config.yaml
n_experts: 32
activation: "swiglu"
moe_layers: [3, 4, 5, 6, 7, 8, 9, 10]
normalize_top_k: false
lr_router: 0.00234
lr: 0.011
steps: 4019
Below are experts of layer 3 (counted from 0) of a mixture-of-experts language model. Rows are named router (the router's row for the expert), gate (a neuron's input weights, with its number), up (a neuron's input weights, with its number), down (a neuron's output weights, with its number) and show model dimensions 0-159. Each number is 200 + 20 x the weight over its row's rms, rounded and kept within 0 to 999.
Before each expert's rows: a language model's description of what the expert responds to; "comes after" lists some tokens at least twice as common just before its tokens as in all text. This comes from a sample of Wikipedia text that the model never trained on. Tokens count by the router's weight.

# expert 30
de, apostrophes, time. The piece de (pre-de-cessor, regeer-de), possessive apostrophes before s, and words like time, show, album, and ate endings.
comes after: "s", "im", " re", "al", " co", "id"
router,181,186,172,218,186,210,181,156,193,196,198,216,207,224,225,197,215,174,201,211,187,197,204,203,203,177,206,220,220,169,224,195,155,192,186,177,219,196,187,219,223,202,192,188,224,184,169,202,213,223,224,261,188,203,231,223,200,197,175,207,163,233,222,224,220,223,209,230,177,190,194,164,195,228,199,171,202,191,212,191,181,201,201,224,138,198,182,209,206,204,201,221,197,201,187,178,168,169,165,189,194,181,240,215,217,182,205,209,196,208,194,236,196,217,197,192,169,162,179,182,175,231,172,208,199,218,190,213,220,233,214,194,182,222,209,183,213,225,179,164,191,202,230,200,200,200,216,234,211,205,202,233,198,205,175,194,190,208,213,217
gate2,219,183,193,208,180,217,234,153,208,174,221,180,167,195,222,188,187,178,186,230,199,192,186,211,188,191,197,203,204,205,208,198,192,189,191,212,224,239,179,201,201,173,232,202,228,201,211,198,220,178,204,209,209,198,193,192,190,199,234,217,227,189,225,212,152,204,174,180,157,220,178,180,214,215,206,176,226,208,205,232,224,189,183,232,217,203,238,181,197,201,222,233,171,217,173,192,180,214,202,207,208,214,235,194,203,229,173,184,191,219,196,220,198,220,211,165,181,190,195,201,202,239,221,210,217,155,197,222,210,201,205,192,204,213,225,184,184,230,233,205,197,198,216,206,215,215,191,170,198,197,224,209,168,212,202,239,189,244,238,246
up2,181,172,198,251,179,200,197,212,232,187,236,189,166,175,187,203,174,191,165,167,204,185,227,174,195,214,204,211,212,207,192,173,222,200,230,191,212,222,192,204,198,166,200,176,214,180,181,194,191,194,203,215,169,256,194,189,179,211,215,177,209,206,156,222,206,219,138,196,188,198,214,206,187,186,178,236,197,207,220,197,213,204,192,253,229,193,236,194,215,204,200,195,184,165,168,235,197,178,184,196,188,206,246,210,180,176,231,198,188,222,178,202,195,216,193,197,189,194,215,220,208,221,215,201,182,182,175,222,184,181,224,197,189,191,202,192,197,226,199,213,179,208,173,200,177,187,176,214,173,172,188,183,227,203,234,192,202,183,199,196
down2,227,197,177,178,194,207,218,202,188,163,200,231,196,204,195,230,208,232,190,212,182,257,201,197,203,184,150,216,179,180,198,209,199,198,227,223,171,191,177,197,202,201,187,185,161,196,231,184,168,206,210,239,195,182,218,230,194,195,174,194,202,180,189,216,234,200,222,217,197,219,198,212,185,196,210,188,179,184,194,200,199,161,200,181,222,186,208,218,200,228,204,191,237,219,212,228,175,146,198,200,192,189,198,168,199,212,176,218,195,212,236,223,193,168,224,191,228,197,182,207,192,196,206,190,206,215,203,212,190,206,207,219,164,167,229,234,226,175,229,195,234,203,199,171,228,232,208,202,226,205,211,197,161,189,189,240,188,179,180,211

# expert 17
Table cell pipes. Mid-row pipe separators in wiki tables of stats, reviews, results and certifications, occasionally semicolons in list rows.
comes after: " ", ")", " 0", "%", " 1", " 2"
router,219,168,202,261,184,218,211,185,184,170,218,179,191,181,205,194,218,197,221,191,205,205,184,210,147,207,203,210,202,216,208,213,189,197,200,202,178,207,211,139,143,225,225,181,212,195,164,180,195,165,192,190,212,233,174,198,214,210,194,184,192,215,219,166,202,197,206,224,200,195,193,212,230,184,169,178,229,194,181,190,153,188,210,206,211,227,199,194,189,210,189,232,162,197,221,224,173,215,176,174,183,224,213,177,188,175,187,177,216,208,195,203,174,157,196,228,226,214,194,187,188,179,179,184,182,212,212,217,217,208,190,169,212,216,201,188,202,215,180,186,200,211,247,187,204,165,200,189,212,197,199,172,183,198,213,196,194,167,211,224
gate2,201,217,183,200,270,182,165,192,166,185,178,210,168,181,136,182,180,196,175,200,227,193,177,213,212,175,188,217,200,214,193,173,190,195,186,193,220,208,220,216,175,212,188,187,190,208,206,181,219,185,226,213,173,190,228,212,219,156,199,185,175,174,206,203,238,189,214,166,176,161,196,190,203,246,190,205,217,195,191,188,206,173,173,223,188,205,233,246,176,203,206,161,218,193,201,197,184,210,196,175,219,209,211,198,210,213,198,211,170,175,174,206,198,205,200,176,234,184,218,214,196,194,208,222,162,214,202,190,198,190,215,186,174,193,220,192,203,188,235,176,194,196,212,171,195,184,220,182,202,226,189,176,222,211,200,179,213,200,213,170
up2,214,206,215,213,207,205,223,200,229,205,197,201,196,193,185,204,206,144,206,165,207,215,184,180,201,179,168,199,217,231,198,216,176,204,225,171,228,228,229,192,166,201,222,140,196,197,199,203,200,175,220,224,190,175,156,194,178,189,176,165,181,171,207,221,198,195,216,241,206,198,178,226,173,177,187,202,176,189,206,205,163,196,178,213,234,222,216,189,223,199,210,191,229,159,179,189,225,174,174,211,209,215,200,198,227,189,212,180,172,223,197,215,179,165,178,186,200,211,195,211,218,191,192,193,192,184,199,219,196,194,213,212,195,189,208,206,189,161,193,199,193,200,176,200,221,200,178,185,189,209,219,199,212,172,192,249,161,153,176,196
down2,181,219,210,193,162,180,201,186,209,196,255,196,209,199,203,235,181,172,195,202,170,195,213,248,166,215,187,185,223,187,180,186,191,192,199,213,207,209,154,163,172,185,167,176,203,194,214,188,164,224,194,203,176,231,203,227,170,204,197,235,200,214,224,191,189,174,211,173,173,215,204,199,194,219,173,203,238,237,214,218,200,201,222,235,200,213,198,210,197,177,219,227,213,202,188,230,228,186,211,185,200,204,208,236,192,171,179,173,222,176,221,194,219,186,180,215,216,182,216,199,207,180,181,180,203,192,218,197,207,197,210,164,201,215,216,201,182,216,194,169,170,194,177,214,191,201,237,210,203,184,187,224,229,183,213,157,206,240,184,194

# expert 22
Prepositions. Prepositions linking nouns or verbs to what follows, mostly of and in, also for, on, from, at, between, during.
comes after: "s", "ed", "ation", "ing", " one", " part"
router,194,151,159,220,186,195,220,219,214,185,174,175,201,212,195,167,210,181,194,202,156,208,194,184,177,218,195,160,224,163,226,219,216,185,222,200,184,239,163,187,200,180,221,251,185,208,204,168,203,196,202,176,197,204,207,212,207,221,211,218,214,187,170,178,207,239,230,211,164,185,221,225,194,207,203,180,206,191,204,181,210,232,198,175,199,232,224,225,179,223,226,206,224,199,194,187,147,194,176,185,173,198,190,193,168,179,205,187,162,202,204,217,191,188,187,210,184,219,205,200,201,217,223,176,204,213,215,214,187,201,217,172,183,202,236,203,193,199,244,177,176,201,212,198,199,196,156,183,216,181,215,175,199,188,207,221,201,189,205,222
gate1,224,206,151,161,189,179,178,225,214,175,185,237,215,216,215,176,211,191,185,175,226,217,187,189,235,201,164,190,192,193,212,179,220,211,238,251,196,211,200,180,211,223,178,216,204,186,178,210,180,209,201,191,198,200,190,187,201,175,204,201,202,181,203,189,194,216,199,185,187,203,176,206,206,198,182,191,211,226,217,197,180,170,226,176,218,185,171,263,193,210,219,215,204,193,221,212,195,191,212,195,185,216,193,204,196,217,224,220,208,175,164,180,206,195,207,167,197,225,236,195,177,172,206,154,162,218,164,176,152,214,161,176,202,210,202,201,196,222,214,215,225,203,163,209,176,206,240,191,230,195,217,204,207,203,196,184,214,205,186,220
up1,214,217,218,213,218,207,217,189,190,175,184,183,193,197,187,220,185,193,206,188,247,187,190,192,192,206,203,201,232,205,181,215,223,187,167,155,169,173,224,226,223,205,186,171,177,183,191,186,230,222,216,218,201,195,160,224,195,230,191,204,235,231,257,201,239,196,221,200,167,197,206,208,210,201,210,226,189,237,208,193,229,223,190,218,195,191,217,218,208,184,196,203,222,212,195,195,198,200,170,196,235,190,221,227,212,207,185,182,171,190,214,206,205,182,214,231,202,198,212,187,174,209,213,220,216,213,204,194,190,191,194,194,201,186,231,205,195,202,227,176,224,218,181,223,211,208,221,186,195,225,195,232,151,206,167,241,169,147,168,218
down1,210,172,197,234,176,217,165,193,212,198,210,229,185,207,230,197,221,207,241,205,183,223,207,238,213,164,214,185,177,191,183,182,207,195,221,190,190,178,205,194,218,207,229,205,216,217,157,186,195,187,200,192,161,171,201,212,208,178,197,190,183,168,203,184,168,185,222,209,204,201,200,208,155,194,181,188,204,198,203,213,168,181,205,198,224,213,145,193,189,228,188,186,172,231,211,182,224,216,213,227,167,222,193,177,139,163,205,195,210,193,236,191,188,235,198,172,222,195,225,216,208,203,185,236,183,178,205,187,211,188,222,202,220,225,211,180,193,207,202,209,149,198,176,209,198,194,238,195,201,185,186,189,205,182,177,173,210,196,188,186

# expert 11
Infobox line punctuation. Leading dash, colon, pipe or equals in infobox lists and title lines, as in "- Place of birth:" and "= Jane Air =".
comes after: "\n", " Born", " Country", " by", " Location", " name"
router,188,183,163,190,212,215,208,218,213,186,206,186,204,202,198,184,216,188,192,174,196,214,246,230,188,198,175,234,220,213,201,234,228,222,190,225,206,168,212,222,164,194,125,233,195,216,213,170,232,165,181,188,182,215,192,196,203,227,181,181,181,184,216,224,190,187,175,203,191,210,188,236,185,200,220,182,206,188,194,180,194,189,201,195,216,179,208,181,253,178,189,179,225,169,175,198,176,188,219,168,183,212,240,225,185,191,199,194,204,186,228,202,203,186,190,204,213,207,168,195,173,189,198,187,183,221,190,194,197,201,230,177,173,166,166,207,200,204,171,183,170,223,179,191,226,179,178,199,198,217,196,181,227,169,201,197,187,189,192,192
gate1,197,166,203,209,197,212,208,233,182,226,195,210,247,241,220,175,198,160,225,196,195,189,220,203,163,186,202,191,195,213,157,202,214,187,189,198,204,205,205,210,198,214,192,193,213,192,164,196,189,191,207,233,211,212,214,187,170,219,201,193,196,188,235,194,199,199,208,236,228,180,195,181,198,233,199,180,134,244,217,194,184,227,188,187,175,188,190,203,220,220,183,194,196,185,169,208,231,180,180,167,222,217,226,209,190,177,163,190,164,188,206,204,224,151,195,156,209,192,177,209,200,154,201,210,194,226,198,200,209,213,180,177,192,206,193,175,192,178,216,209,215,195,220,195,212,207,195,217,207,170,205,185,164,216,231,186,187,215,180,171
up1,202,180,195,208,196,168,162,142,214,188,232,184,211,236,167,211,195,192,187,197,204,211,212,193,196,226,210,191,196,204,221,195,172,178,208,210,192,214,205,215,233,229,203,190,206,196,254,192,232,201,195,147,161,197,233,197,172,185,209,173,190,202,184,187,210,210,200,199,200,212,179,209,222,221,201,213,212,201,201,168,198,193,205,213,227,177,223,198,208,164,200,221,190,201,199,187,206,208,214,203,184,163,210,188,207,196,218,202,237,190,192,195,197,218,208,240,171,213,199,199,150,243,203,196,224,203,177,251,187,212,212,220,168,210,232,212,194,193,197,221,185,192,170,215,185,228,150,193,170,201,197,228,192,202,158,201,208,204,206,232
down1,183,219,180,194,203,219,185,218,174,179,210,198,222,173,236,186,218,204,189,159,167,210,190,209,188,176,200,212,207,220,168,159,181,193,219,209,190,185,204,192,157,209,212,180,204,188,155,199,196,217,202,203,232,194,126,219,180,186,179,176,196,175,177,193,211,174,223,220,187,188,204,220,172,181,210,209,197,191,208,191,189,168,184,195,218,224,222,174,216,208,214,229,179,181,218,186,181,210,220,211,191,240,252,188,205,223,197,199,234,213,185,195,172,208,190,196,199,211,218,196,219,208,208,187,222,224,221,182,204,175,204,203,245,213,226,190,221,208,198,180,219,252,182,204,209,212,199,171,197,187,185,194,162,190,215,189,223,225,211,218

# expert 26
th and ar pieces. Mid-word pieces th, ar, ver, st, der after a or A, like A-th-letic, Ar-th-ropoda, 20-th, An-th-ea.
comes after: " A", "e", " a", "A", "a", " E"
router,191,175,236,204,213,162,187,199,176,227,189,219,200,185,154,216,204,213,194,210,206,183,214,202,191,210,225,159,164,180,220,178,204,229,206,175,174,185,194,230,194,173,201,209,219,194,219,208,220,165,203,193,215,176,186,222,192,221,153,230,233,215,200,229,194,209,195,204,200,179,207,209,198,219,222,220,197,183,188,226,204,216,151,194,192,208,192,176,198,205,214,183,235,215,179,226,223,214,193,206,198,223,203,154,232,177,168,219,202,174,201,200,195,225,201,215,214,205,228,172,248,201,211,214,152,202,207,235,184,240,179,224,222,183,200,212,212,202,211,174,200,194,224,210,184,208,177,219,206,158,234,213,214,199,187,199,215,201,204,207
gate1,225,173,155,202,235,203,237,190,230,192,181,211,194,158,190,186,189,212,219,210,207,213,186,205,205,205,214,173,219,222,221,218,200,199,235,233,225,202,184,216,193,199,200,190,193,248,184,244,205,170,226,175,199,214,199,193,162,237,210,182,225,206,196,261,178,194,192,195,206,225,211,228,235,165,241,175,211,185,156,215,195,216,180,177,183,218,228,213,190,175,247,184,175,184,192,210,220,207,208,222,197,204,210,183,198,186,179,237,202,222,202,210,209,200,208,202,205,207,224,198,239,213,191,201,189,206,199,206,179,191,212,201,194,165,208,178,204,204,223,186,224,217,192,195,220,187,205,196,205,184,170,196,217,172,227,180,177,181,208,209
up1,207,231,224,219,212,226,205,209,193,205,185,179,223,211,172,190,196,190,206,214,186,232,182,202,204,244,207,213,201,204,201,212,185,196,174,215,199,174,204,173,260,197,172,235,221,188,193,168,196,219,212,201,162,189,205,201,208,226,198,250,204,184,197,189,207,189,222,207,192,235,218,197,207,203,211,251,178,220,214,244,209,188,162,200,184,214,207,213,222,186,192,194,223,240,206,187,209,189,193,231,194,194,190,179,201,176,243,181,173,192,192,173,223,169,204,229,231,195,214,169,224,227,235,219,218,169,199,184,173,207,188,221,193,236,212,183,199,209,219,191,212,186,193,230,184,204,195,199,202,247,186,201,158,210,191,177,199,189,193,199
down1,226,192,197,203,211,197,169,190,190,202,209,181,216,187,189,177,177,203,170,193,225,187,200,224,198,228,178,202,175,228,228,198,224,236,171,185,199,199,218,199,211,210,194,216,196,195,172,178,207,196,205,233,196,172,209,202,190,179,186,231,193,232,223,193,212,211,193,178,219,215,214,214,192,174,194,185,250,172,197,198,211,202,219,171,155,145,201,199,226,219,212,182,194,185,178,202,197,148,204,224,214,222,210,195,173,192,182,213,189,178,215,216,148,220,219,163,186,181,224,228,178,232,210,224,197,217,226,211,201,189,182,199,135,230,185,222,205,213,175,221,234,207,199,198,189,185,210,197,175,204,181,221,193,202,229,221,174,200,191,194

# expert 28
Space tokens. Bare space tokens, often before a number or word after a comma or conjunction, and in empty table cells.
comes after: " the", " |", " and", " a", ",", " to"
router,195,227,188,194,170,223,234,213,197,223,181,175,203,187,203,180,215,169,226,174,187,189,231,188,160,225,224,196,191,172,213,210,187,168,194,194,201,225,198,165,177,213,228,214,198,192,201,210,191,204,186,166,212,233,188,209,211,197,186,210,166,184,187,171,228,220,221,229,222,188,216,232,244,190,166,208,237,233,201,213,172,182,218,187,207,231,222,188,191,201,211,209,202,231,174,221,217,225,220,195,197,181,208,198,201,207,229,195,200,214,196,193,185,160,180,212,190,187,213,200,214,224,174,175,220,236,194,196,228,186,212,221,222,206,222,221,193,234,185,206,233,186,226,225,198,185,169,213,214,216,200,174,194,177,235,180,217,192,246,207
gate2,215,219,189,178,171,170,189,206,215,170,167,211,193,203,221,196,196,161,186,192,189,227,204,172,166,230,192,168,228,191,215,192,194,238,164,209,191,212,184,185,189,210,206,148,212,205,199,202,221,228,170,204,196,204,233,186,174,210,225,189,180,229,183,218,167,181,223,193,188,193,210,223,234,209,202,163,207,201,203,185,203,199,195,193,214,214,208,168,172,169,208,186,198,228,171,200,188,210,197,211,210,211,200,210,198,184,159,181,183,224,200,212,216,217,180,180,208,207,196,183,160,241,212,191,201,176,194,196,166,190,150,189,184,223,232,221,150,236,212,174,239,189,183,205,187,204,227,206,196,186,186,201,191,189,186,174,203,191,175,218
up2,172,183,195,207,205,165,225,207,177,198,210,180,212,191,213,223,218,217,233,235,186,233,181,197,205,221,223,223,194,196,197,216,226,189,221,215,209,167,239,191,189,174,175,240,212,184,166,205,184,161,225,185,193,197,164,234,217,211,216,202,201,199,176,211,218,219,215,180,216,216,213,197,209,181,191,194,190,213,233,223,203,216,211,212,217,222,193,222,227,207,181,201,193,197,222,184,195,173,201,185,220,167,194,174,232,225,246,233,194,168,201,218,178,210,211,223,190,192,210,220,235,192,219,207,260,220,177,203,185,241,203,206,203,172,184,201,206,190,200,187,185,231,192,203,194,215,183,177,207,223,248,214,196,203,182,222,186,183,211,236
down2,204,226,181,182,208,226,141,215,192,193,175,187,198,217,197,214,236,188,155,197,180,182,173,185,193,210,163,178,170,195,227,163,192,227,199,235,203,213,249,209,224,186,198,197,225,218,229,195,222,171,215,213,203,235,195,209,205,221,210,198,195,226,157,188,180,206,213,230,189,188,171,206,194,233,178,179,214,182,214,237,236,149,176,187,232,209,229,201,223,179,181,209,200,197,200,190,172,221,221,203,190,205,230,189,225,217,198,173,199,200,197,182,210,206,213,210,193,222,215,212,194,225,215,224,192,212,214,184,222,221,200,224,206,221,216,191,225,191,219,195,190,196,185,203,193,239,203,214,203,190,188,224,196,192,207,157,226,212,195,225

# expert 1
Function words after clauses. Relative pronouns, auxiliaries and connectives continuing a clause, often after a comma, such as who, which, was, to, and.
comes after: ",", "s", "ed", ")", " it", " It"
router,182,197,174,201,175,232,249,213,214,192,199,201,209,189,225,159,192,218,231,193,207,213,186,182,169,206,181,167,198,177,193,191,179,201,185,219,208,191,237,199,187,215,211,229,222,212,196,179,213,219,217,184,159,202,212,196,226,173,180,205,174,202,224,204,234,226,190,227,182,196,233,211,187,163,203,180,207,207,204,197,217,228,213,208,226,242,209,215,170,216,216,204,165,199,239,183,195,178,192,155,252,197,162,197,221,224,179,200,227,197,213,155,221,193,180,198,201,219,215,199,201,180,173,191,187,171,182,220,193,176,234,206,186,202,197,192,207,211,187,193,195,189,152,180,207,194,201,187,187,174,199,154,206,215,207,216,200,208,196,211
gate2,208,181,190,216,211,205,236,193,163,176,250,244,198,202,234,195,175,237,176,220,189,206,216,176,198,169,207,170,169,193,198,190,208,198,225,192,227,217,228,168,206,227,206,213,198,216,217,197,213,203,197,195,178,194,207,221,203,189,199,195,202,215,190,187,204,228,224,189,162,240,232,212,225,220,207,212,202,221,196,203,190,213,201,189,213,197,206,184,180,178,204,219,202,210,251,210,201,205,217,196,211,229,229,248,189,196,199,228,200,185,209,195,155,177,194,224,180,229,199,189,196,176,189,232,235,190,189,226,186,192,206,250,195,213,184,181,214,199,172,212,165,228,194,193,211,201,211,190,225,210,205,223,225,218,188,200,152,161,216,212
up2,222,191,214,218,179,203,191,187,222,190,167,188,193,211,223,168,199,194,155,183,209,200,220,205,182,204,165,195,201,171,214,193,246,218,171,183,199,228,227,190,183,239,215,186,211,189,175,205,193,187,190,204,188,228,209,191,219,195,180,191,195,210,183,187,189,260,185,251,240,184,219,180,191,212,196,198,195,220,186,182,167,190,210,190,162,184,203,190,211,193,192,189,191,134,180,216,169,170,187,185,177,200,211,154,193,202,181,169,192,171,215,168,177,191,224,186,179,204,198,191,195,183,196,226,186,161,199,175,210,216,198,223,199,186,204,213,194,210,200,209,178,215,219,213,199,224,165,185,205,224,191,166,190,184,204,162,181,202,200,194
down2,219,192,179,181,169,182,221,201,196,160,237,217,170,203,191,205,219,216,221,206,164,202,217,215,192,191,192,192,199,233,179,188,207,181,200,236,206,198,194,192,231,174,162,217,194,202,209,204,198,194,233,197,220,189,204,167,189,216,189,177,230,203,202,149,205,172,216,217,200,228,209,204,206,196,225,199,197,204,160,228,180,245,191,239,217,189,212,180,185,221,200,200,200,231,234,206,224,182,216,146,195,232,192,217,184,212,173,199,202,191,183,228,173,209,213,211,212,184,177,178,212,227,212,219,209,209,195,201,178,202,200,221,164,195,213,194,213,224,180,175,144,204,213,224,202,225,185,207,214,166,185,218,197,226,187,210,215,165,205,228

# expert 15
Capital initial letters. Single capital letters starting a name or word after a quote, parenthesis or line break, as in O-ld, F-RA, C-offee.
comes after: " (", " \"", "\n", "-", "==", " the"
router,196,181,200,213,209,231,206,165,217,235,208,188,215,185,158,194,199,201,215,211,211,204,211,182,191,223,202,200,211,195,189,201,219,170,176,202,219,228,228,189,171,191,193,236,204,198,201,218,185,204,200,201,183,213,226,214,218,209,213,188,207,155,181,183,207,249,185,240,197,234,197,236,215,176,181,207,221,236,195,215,158,216,214,205,193,192,172,221,165,197,191,228,171,170,214,182,182,238,188,183,204,194,210,191,194,217,201,192,232,186,177,193,163,208,216,215,208,195,199,212,198,239,223,160,219,212,240,187,237,201,203,191,228,174,228,221,190,176,182,178,206,151,215,188,196,207,209,209,191,181,210,173,200,201,201,177,242,191,217,225
gate1,214,216,190,195,212,156,169,186,202,213,185,218,154,217,174,182,170,188,225,200,184,262,178,238,176,188,182,173,204,190,165,187,179,221,182,162,212,201,204,211,179,221,180,224,226,212,194,201,192,186,206,212,184,219,232,239,181,184,209,184,215,218,179,214,171,185,221,205,192,192,224,190,169,185,186,179,231,234,202,187,218,234,205,178,173,215,172,212,202,189,241,211,197,184,193,230,181,162,166,178,208,199,200,195,193,198,194,208,194,189,196,216,186,246,202,198,175,170,197,206,203,257,210,207,203,210,214,185,202,235,221,183,201,200,187,186,229,190,196,234,195,199,186,194,221,194,176,201,207,198,210,198,211,183,187,204,162,210,191,207
up1,165,179,178,198,231,209,229,211,222,182,237,176,184,171,196,199,209,221,198,206,200,232,179,237,181,222,198,173,198,206,211,215,186,196,191,177,195,197,214,188,186,196,236,211,205,192,206,192,205,189,218,212,203,215,179,205,187,192,197,190,233,205,177,223,172,195,236,189,198,197,211,243,194,209,188,188,189,187,232,227,187,196,220,170,203,205,186,224,223,215,209,193,156,205,254,221,180,182,151,246,228,177,183,204,163,201,211,231,217,179,206,172,144,202,217,195,222,191,193,193,213,185,191,158,218,211,181,224,215,179,222,206,204,197,235,163,187,198,172,220,185,200,174,214,230,199,169,215,196,201,197,230,204,188,207,187,216,196,202,186
down1,207,204,217,205,200,213,213,230,204,224,201,222,185,206,219,195,206,200,197,206,184,218,220,186,170,194,191,198,164,202,216,250,175,216,163,175,185,170,175,199,191,188,150,176,168,259,185,215,168,219,230,211,212,210,230,175,210,185,191,176,197,175,181,189,204,218,223,205,207,189,208,222,194,173,220,222,212,201,222,174,179,203,212,165,205,206,179,246,206,148,186,182,211,189,208,170,204,205,176,230,186,182,191,196,198,221,222,203,165,208,174,194,199,185,216,225,185,190,193,188,200,213,183,181,217,187,197,176,195,174,234,211,244,215,190,187,202,188,183,204,224,159,193,205,161,188,202,227,226,214,199,184,214,228,195,179,180,202,181,188

# expert 19
Name pieces after capitals. Word pieces like ill, all, im, tt right after a capital letter in names and titles, e.g. Hill, Hall, Pittsburgh, Kimi.
comes after: " H", " B", " h", " C", " M", " G"
router,211,214,209,189,201,188,196,176,187,252,188,187,183,222,181,180,182,215,191,201,169,205,184,199,175,206,226,207,212,189,192,192,171,218,192,189,225,232,191,188,234,206,198,189,157,190,160,197,239,220,220,232,207,170,198,200,221,183,179,195,199,209,226,168,184,164,208,187,188,216,168,235,217,186,215,214,177,184,191,183,185,190,191,207,206,172,198,207,174,198,156,213,233,223,229,218,232,190,238,231,202,209,219,219,223,199,211,196,176,173,237,173,203,185,227,204,216,180,179,199,205,183,216,216,193,193,182,179,224,189,172,193,215,184,196,192,211,209,160,193,221,170,222,210,196,160,233,207,186,202,242,202,157,198,192,187,210,222,202,188
gate1,191,197,206,167,175,235,195,195,223,232,181,212,223,218,165,163,181,174,203,197,183,193,179,199,163,235,176,192,220,224,201,182,179,182,170,204,212,199,216,181,210,222,212,204,179,245,195,206,220,199,213,210,238,176,229,186,194,182,210,217,219,179,198,187,193,194,199,158,198,209,226,217,179,183,178,209,187,229,193,204,187,190,216,214,139,230,190,173,187,209,177,237,178,181,223,208,214,200,219,150,181,217,185,202,187,193,190,192,179,200,250,218,201,211,200,199,187,229,179,186,225,167,229,216,198,207,186,200,209,186,215,201,183,220,218,196,215,193,211,193,206,212,182,197,200,217,204,216,182,230,211,225,175,178,235,181,163,170,206,217
up1,185,180,222,231,233,232,215,199,174,232,209,200,179,210,194,217,238,209,219,215,202,253,189,187,212,218,213,225,224,186,232,202,208,210,215,206,176,185,199,216,204,193,218,200,196,204,166,238,222,191,244,228,187,202,196,229,192,192,213,180,206,179,190,173,182,241,207,206,210,214,201,158,177,154,196,212,181,187,183,191,213,206,175,233,206,209,216,208,239,185,221,231,196,208,200,221,214,201,234,187,200,157,184,229,219,198,183,188,206,173,195,247,212,213,197,197,205,228,194,210,232,168,182,167,194,190,203,172,206,236,209,203,222,197,198,207,182,198,213,188,211,214,193,219,199,218,206,185,204,210,185,223,228,218,193,236,167,177,182,230
down1,191,169,190,201,186,219,219,183,164,171,221,212,200,205,177,191,209,190,133,162,203,215,204,176,216,170,185,164,206,229,191,194,220,181,201,216,211,213,216,207,209,207,168,205,206,202,226,195,195,239,222,145,210,198,181,196,222,210,188,206,204,203,203,201,213,203,220,187,170,239,188,204,218,224,201,183,219,160,199,180,202,215,213,192,205,197,212,214,222,204,235,180,176,190,170,194,192,194,194,196,214,216,179,187,217,192,198,212,184,181,163,185,194,187,154,221,183,215,201,185,188,222,166,219,203,182,222,208,243,204,205,247,155,192,210,175,195,219,187,234,212,205,179,198,195,218,194,186,200,242,187,202,190,217,177,204,235,229,196,232

# expert 20
Articles and determiners. Articles and possessive determiners like the, a, an, his, their after prepositions or verbs, before a noun phrase.
comes after: " of", " in", " to", " as", " is", " with"
router,227,179,183,204,170,225,234,210,171,203,215,201,187,186,209,187,201,190,208,157,204,213,229,198,198,222,178,218,217,173,170,214,218,196,193,230,191,236,199,185,142,215,213,186,168,202,202,167,243,220,174,164,218,206,224,216,210,186,200,179,170,210,214,170,205,212,183,221,217,218,201,222,196,166,206,208,210,214,196,173,191,228,193,195,190,213,211,212,161,198,202,201,186,230,198,185,195,211,212,203,232,186,199,193,175,176,205,183,169,200,189,172,186,209,207,195,173,155,202,209,199,194,186,202,205,225,192,150,188,149,236,215,230,205,186,192,216,203,187,205,223,166,206,198,199,221,223,200,223,239,178,163,182,192,215,230,205,201,202,188
gate1,196,180,205,230,225,183,234,200,185,215,186,192,231,204,211,208,199,220,196,234,196,201,165,176,218,189,231,195,230,214,209,191,211,181,160,206,208,238,212,203,245,205,198,186,205,188,262,208,167,243,196,211,180,195,196,219,187,204,194,203,214,194,208,228,153,198,175,189,222,220,207,223,207,201,211,238,193,215,243,200,196,194,184,208,198,225,192,196,183,224,161,211,200,197,199,190,249,195,234,171,213,206,215,192,173,205,208,166,222,185,213,173,164,211,190,202,171,216,202,158,183,192,190,214,192,190,162,189,201,242,211,202,196,233,207,190,192,191,191,225,170,192,198,192,210,170,208,179,227,214,167,211,208,215,202,214,206,198,205,230
up1,219,197,213,224,168,162,186,247,193,194,196,176,198,189,226,214,190,198,242,207,173,201,207,197,178,195,181,195,237,169,207,162,230,192,153,229,205,222,210,212,191,226,209,210,158,195,226,196,167,238,219,215,178,199,158,179,187,200,237,213,213,182,166,198,182,209,185,201,190,179,207,220,182,204,192,205,188,194,211,164,217,217,208,230,199,231,192,198,213,204,186,198,189,208,182,170,180,195,176,171,219,190,223,209,177,188,193,211,189,220,206,185,208,181,173,206,168,191,234,208,182,198,201,212,223,170,205,159,212,206,215,199,226,205,244,220,170,182,205,238,217,206,207,188,177,177,224,197,198,201,214,221,171,215,201,203,204,194,237,220
down1,201,168,219,188,217,208,212,207,157,160,210,226,188,213,206,215,190,189,166,215,178,173,208,204,219,194,190,234,222,190,170,202,221,179,257,174,179,132,186,180,201,232,191,199,175,197,214,181,200,194,179,206,169,230,166,166,194,177,228,211,170,200,196,198,195,209,218,201,172,206,200,166,188,182,167,189,210,208,175,201,185,244,190,218,216,185,193,205,241,187,197,197,184,229,246,200,217,198,197,190,208,209,208,196,173,229,178,192,190,221,215,211,200,214,195,182,204,196,194,210,207,169,164,182,192,229,192,213,176,214,207,176,206,187,211,208,233,167,181,185,184,171,226,220,224,202,206,208,191,192,196,191,231,185,205,205,199,185,172,187